Experts of a small language model.
Experts: 64 experts in each of 12 layers, 224 GELU neurons an expert, 2 picks a token, a softmax router.
Training: a variant of Muon for the experts, 569M tokens, 4343 steps.
Below are experts of layer 2 (counted from 0) of a mixture-of-experts language model. Rows are named router (the router's row for the expert), up (a neuron's input weights, with its number), down (a neuron's output weights, with its number) and show model dimensions 0-127. Each number is 128 + 32 x the weight over its row's rms, rounded and kept within 0 to 255. Numbers have three digits each.
After each expert's rows: "comes after" lists some tokens at least twice as common just before its tokens as in all text. This comes from a sample of Wikipedia text that the model never trained on. Tokens count by the router's weight.

# expert 1
router:130152185162185156182116121074167069133163117181110177163100112102122141123137141110135111109139085142145111137141118059133175199080070122124091120105104162129123212135103175169161108077129091074099116112152123129166132102104090132066084098128124058157156153124097145118116087160088103089140114138150121091146099147111129148147161150106124162172131131165167168093091163148156078081073
up0:124178089118072136159149155119101119185134115138139195101141144100181121111133153090167103105123138187113143162144119184130082173158121113194143136155069154099095120143133198122098150074147150122163082100124142195202145117163155086122110071120138107085163088160134137212091077116191110137128133119134156142134094087060093118112094135151185143114150180120116128124135114112107167137164
down0:160120095097110147085123104145125123081194147150101113161135101141168159118113136140103188117160119071116119141128095095149185111197125138109092144166157096115180119112075067125161128177118088146095106127121132100099125117104071114132121161164098107115152169106075139047174141170073112138129139150137110136069120163144165124141130086064106132078087044164161065104127128144185088085128
up1:141159111071067157074205094104122157070131125101117173196185098165064151113151096124132110165132125149154147122159108107132073124125134162138143120137132169091022143110098158129160097099132080123139154179147132147093077139163143122111128162149112135122169133085158101120087138118175145206120133076132152141083096151147050136077092115120089130134109136171100151139170112169155111136100
down1:088154114136158154140156143132162119077110124115121064123168192166136142158103119132124162096120095105117105115155145164131073122073142110164103131201143104199175107120172150080082149134150165148136141065109169129099150135073118132139129095132134082185125089068139108093043160177131117158126123142118158104159163151144081149129110103207092108167151171161105136095145118129123050148072
comes after: "\n", " Al", " non", " co", " al", "   "

# expert 50
router:115071101127146126121104098141178139123122092153119096160115116105087105194116096143115107130134218147117112125124071055135085099151159195092133084138159070120138083130150097133135146150187150173131147116082128130076123139093092155134125183161155157129131124122129155064087137224101094136134135186050112137135140108069132115091119142111146105113146104110152141152104031161155152126121
up0:104142111128148140126090132189154112081136129106133181074139112163131096132168114120144121048144173126125148144135170131135112090103065126124135169106083125087101053133096145117162110110151116128106113078042079163103119125106157091124147146132112084143108099045134115140157152106150151135122218145131158150161081178073082155134106111106114135137079101155124137070173044094108099133079
down0:116121014183097098068186115120079102200093130138126124143215136114150117145149156145152116167147153085180169108094113140135149179150137067112141111108125127149118118085120120141130147133085143099092122195195149148127070130121106120123143136149135167096110118120173143110130173102177124170090070125041101142135117126117138153136153111123090137125151138133096170148126129150061083187141
up1:085162194106138096069173074081128151069144145181136191107122137088170118062163154098175096165076142154157132117088106114123121128135128148063095104117109156096102136066099123139115131054137100061096100104116121123136119130144132115151172115113153112148204092116118111102116184154176146122148106088119116122083107111117124110120089163146157125047105141171117142086084145103067108164152
down1:122137181127120161125118094137106184115170157154181114119091191130161144106115116145113198068095098162131190147078120161178168131132111200122144149154140160100126132113175046103101109139151169170120106149128056157055142101147118178147148140130202128126133136136148060166106109122127125151128151188094089141125160115094129141161124165094141185081117172082135125092131097116148076130102
comes after: " |", ",", ".", ":", "-", " by"

# expert 10
router:098109092114146117110097102179088148133122126152166177127107114127100113056109118148108135115139081159180182189158138186115137077189109144093144084189181086099165109122138111121153109115078176116105148093091161106089129157119129107105177164133137131107131117079094118112105187077155084119127117081190131186142183167105121143150119097142146174072145127092076125104198078151111122131171
up0:146159165150081131156170135052124094139129126107117149122126121147149117169092147122113095085181144158102178120137156085125128145123112089117132161124135196092181096137158126064135119120128132136124053163153167146180141158101095137171098184112140075122209114133063102134143100190076152085154187083110101089177188151118106143116132145183115055070107144113144146118122111107138154099099
down0:132113187135108111172156112140086182170157118092141168088104164147121193134132131104087163108061091172129185101151158126118160150094110058193157115110124112151114106142131105128105083119118154106188047077145102177095162123188142140121156060092087122094152165148177131107119136124182166114089120119074148157118132193096106121102141178168145147117130084125128149141174158124095164112153
up1:132064124089140101122157142160128058127121103116112143059127101121080182146147116161119100086186141138157207063114095073131069151140153143141109112116113098138120152113156115099105174159123068170154137124156114170158093063150118135143125074115140158146081155091097096096086063121137178155127114098143131057110130092154108107136157080097140093181107106176131156067084182136131127145119
down1:090062134145139145140128116103136128150117122114090128087151048129163136087070151082158192120084089093147091130167183161153079101113109154128137111154133095129137137182128133124127143149111121138118122144085074122120111142137134110128129174094182133090173148109086165160180090130171120130146120029105124160188152084138187184104045126142082132120157146146112162061088144102088141091156
comes after: " ", "9", " in", "c", "id", "od"

# expert 57
router:159161093121131124127091081142093180116120120099113091152107131117132113140155149150117175109113184170080114084174160148115154126081141080145118118193070146123132104131144091069099136104165155144172134097064109107097120189151118125136059131131128138127137147072120130107128108064091176211121090101093095145206123156103081161194115063160089079168164123074138129147107114128095129136118
up0:096106076110149150158089116062136127132127128112156169149148122059132094138089100153124071121098106098150113163192088125118103138153203158148183070100167130115115117143158122149144112144138145132108141147146156158119127036077137069121126105132141171115093134108206058185158120088130136054136157170107143167139135125138149131089115120138152108122119196121064138129136130116120160142223
down0:151085138122123141068061142103102149123149109156203156156119141118102148156192131131117153110205105167111146195128119197162185105136117113135126074118167095145123124144139071125127140110118150115112110114099169150118150148162168199091114116093118202122136170146109152191130092065072154142147112142097120132127133040110154133194104167127143109123109084122118179124086129108174159091094
up1:067094102115124090117173117073088140094115127087128107114155164166163166064119116161136073136113145140132089074156135094126166138087097078132098141126100152132073121138189118159115147133145151116095152199149142116119111110133144181132122189119128088121095107131075104158158155138125086113138174058110078195165179081126135111142143150052190111085181086080123118149128128095154168114086
down1:124130185135103061099078103151110178129163117092182135061140114200144144140138184124150141100140142147117063116125176133164097153114098061110093085135115108176176178168163116158138131117136145109088156136160086169094128082141078101164112155055127132025113097143134130156162128152137193144126159110131107119163125117120118113137077133158158138174153134126131085085156171076099101113130
comes after: " and", ",", " of", " as", " the", " for"

# expert 4
router:155107111134076114143113131105141147158135115146117077132146170136175064123146154099158144151140185075139111075160106149156129092128147118148107124138091127122114110101125104118111117164246107174144100139137110136163089079208140170120112097163135114124122127126123175117120085192078132132142119106131107082149016100057161116165137190145147111163108146082159111157102080086157124174104
up0:197129152169205130167154070236133154097113122122143123119126080149084114135147158142074130120145130112131122172155138080107108131151123087088132089061141091093147139098144119108163158104170156185160167141146127091089135103101151140153147121200117164112156133138106161091130108152119172103133109100107098150147125161139200142150170084143207154079120071095110111104167137104093129173163
down0:124172098168093086095061135106098075146139134073134111178152144147157143098150157069144146146123103123108127093101155121113111148046123100153076129204113105140084111124147162146131173052133116121087139139082086102099137220118117122073151095129149118186138091134162063167091105087134114152101089127146151114077184139159138110129157154151123138152129095157123076172190168130115152135113
up1:143084119103157136125100047167217161160129138120140185151094136145113110149056176145141184094104166111107131089138112105131126114135121126136085158118101137113140150102152147169134132121120108094097114113204057148123192169167113132111077107178065082131136111129111124146106120116065119161125123112086099129131127133169101162162063096158130070049083112127109144102105157135114127081057
down1:108073130153125186154158161096111150088084125135164139077131094124163112114137126176108114127094185138179093151108113150113166166133053164106091083241152133107071129137108123145132101098152198107066146109134130133126127141104122146147142101106169105109114150105090073222111122138103106130102141204098114114133142105125122065110130163108151151137120145125086108165116087118163214135137
comes after: " was", " is", " were", " he", " be", " also"

# expert 14
router:084108084121133130106101100179086137150136117140141179137103112129086107060104104163106133128150083164178167199167128194116134079183113168118123089180185078109151093111154082139144117131081168129111169119095154118099118143116138104114179169120140124088124099083105121118099175069157089147117121083172125187106171176112116142149114076142159184073130125098089144122191103160101130157167
up0:156125137084108120222150124073107137137136133069132143176169113108095159200148128109131102122133190161070118144082113107161123107103166150147129136129112096114155126101123154162072164106098129109165118121123134126146149098097150165145134078099166158125109166126193153186136108129159154121151101096161107088071107153109197181152117156178151125090057138134135202126151088191097061109145
down0:101126098127150078166062167138159135133170112114152082105085169141135126134051138139076126120151099078154146098145143095190124079114089156100174141192148161180115211132135101162137069138211115141128144113203139085183140110142122090119158113079101128110109172113080172138106097119152173095140110190121142091167085130132099087134134146145168065161136131102109130130101120136127138156137
up1:112115081172145108095197073100122143150159112095116126069091125116169117122190101162107153147159132118066058093096158108139087148163091141130169148074162096143158192105139146125146124082117168061112143157094111151128135115122137089076131099174100114125148157117156138129204139114152159155158069191120145108198143126180151095134081111069136118155093161118181140126082108108129122134076
down1:113135097141152095104139151063119165145104160109107116110090136170174189099093143132130082114067124100105076119144129069131130113108111129102117079182118088075087124138099102117149158170135117115169090113135115119134093159108117177140123152186101151118113162194123122099123133094119080189110185175116173129131117044064094205125147154145136089191138132109089190123142162117197135119149
comes after: "0", " |", "9", "8", " D", "7"

# expert 21
router:121118152110176118096046133148124098079173152183118117183122151119111102186117083133112129121139102171054156067116113119116097102187143176166121113178105059144176100143191147132144162108186158126132170131084150138103139151114133136160179147087152143114177150127091085127093152132171089100100138075115151162155136177158150146108141063104123167167092126109125083117158059102136117163110
up0:174105141090099103154150129111065102162135162161130121108140148141148163162128124142187152162124069105171144125179155150156133131183133108100085145110146119095111088119098160156121137093143110182137111155147121048156125116159113167119116123182125132139154190077054115125139109061152176168128102107163192141059094167147122190181109103134122180097148118066098143154082120137201148149142
down0:134135145099101135133101134154127091094135137134124173070131101116129132163153087109144154095129127153122212119094117127133133161135157159146197182057171157114100090196133156131131139088177159140144130114089157106211109125169086152116132106123179160107107128103092071076121107097043106108123145174161170139133133133126152125056153109068138184095166153135087042143112120115131149132176
up1:173125104103123123132134142174113144119147121129126090117084145113127112099184164134096157153134097163108126077068148082141131108093005156153127123090123118145138182123124160147130135138152124199123134178139151073041134105138114187124081126137140155120130140097154102108102112132104119099134146129139123088147085111135086047090022182109151083126070088101126108135085112122079171120123
down1:142137154078061128090146105150154168182177147091109151155116145118140151139099157094131109152126146093176069121189167135099100108151147105095141139075078149158162111073079165096173146130119092153131113159173170092078124173100193125124108160115144102143114097176157111089091093073140200169131158154076071120108092135192111152063121136132098109107146108108134100162155155133118090174106
comes after: " of", " the", ":", " The", " P", " in"

# expert 55
router:175131106102056159187099107088100189148104130109139078124143186117178093167133138129096142144123182090092138100140109141144094089090176129178096127110068144147124127114150072133123111158190109140120103172121062153137100137212140150115081070145111124124099137149163127116138075165119169187133087130095153085131080087119182138168114119134167083192081134103143118106085152113154117149103
up0:106101134187114161078118087163158142182125124115131175120171128128172165166102166192152189129138103113170114146090138102129164110116152142073110090140160164094123148125068094170172110119096091080160160170108095133058152112049149178128096136158136171163136138069115132165126063104108151118125133116108109115197126130106103148187063101124143149146153101097064113176139127154117173105132
down0:108112088141142098100100129176115130093154154163054139105161186112191143147124142101173131093118162181084163046128164115094176117152137122110105077138147147121120157104082109208116148167165161118125120105093186078129125168145171092133129140129153061153142138062102156100098117145120138103094138114069093115163217073113093152131111111126117141127140181132153066115158140087147148127158
up1:164121120143123135155133088092133102107127120180132152144151125094137087157121157104104093109127190060139113165129099092135175189136057111169182150111129153109118137177147140089181130097095088105101131087135155135113176107116161197117184097195118112146112055116108091143127112131086113154127181116121140122052151102086171111105171131145106133084107152127124179162194203110141165178156
down1:116052119159104139158137133151137069112137140163100050181115145216139046075119123182119119172131108128102092078135115155126126080186124103156144091126116068130123142164118120187168113139126102155087096144110111104107106080095149089154095119183098144175118113131159199138158120147123165181084150142177085137074051147119108128126102079107126116135092142155133155108092113138107103108133
comes after: " to", " the", " and", " also", " he", " which"

# expert 62
router:090126090125132140095102102178077143134142095148131178129111114102100102068105092179111127091148110157178187187147119190091125087180108171100160084178178087118153082135181086126127110127090174104099148102107142121087123150122135092116149157139138104096130116069097138127117178083135084125098105081174094191125181188120124148155130102131139180078143117122083154122192111161098120159175
up0:079144117081142187063163174121119145168123125120130140185159109087123125132129156132136150132090101098126120102158128109146111143107164137152117184139082101097146079087185141201090131139132137090141177145152144143103162168071134081100059114158110102138128132088104129155123149127168160095121108169082131091180041150069143161114146164158096096090098135177195119103125082134168174127186
down0:125088089177140154152169121162154155128072095122129094074095092101164165139083156105128122124214118137151143104087177111110110024160092163175104144155116137122111114153105172111123173152094106198122108155162148133093112102100130151161107123135173125166189171151138099140058190117083088079127087152103148144126162080145196107093082119140112154135136114150120114114101072125126103154146
up1:178132147139086126146195152142133155177114108161122116096053112095153086123120141163140062156107078119134147144058104137135088206114075163106146082122081120088166111138100197146112094136110165165115115199131171098129076145099147140157130062133157117108136164128133178166143127108093143081113117137084112089160120131104153082117126148160112158125120165156116143064119108197110203144136
down1:136168182121173091184072141096050120090132140095097105070102108126115169121177179125117139142153141147143189092171131107140124140106130112159147096125111163184129124046093120108112106152133104115141131141135123143093121112098131161126151082130174134181140143181151112206121078136119128080117108165091160164112138154123167102147149075166108107113076139137175232155112103094133108181175
comes after: " ", " (", "'", " l", " b", " ch"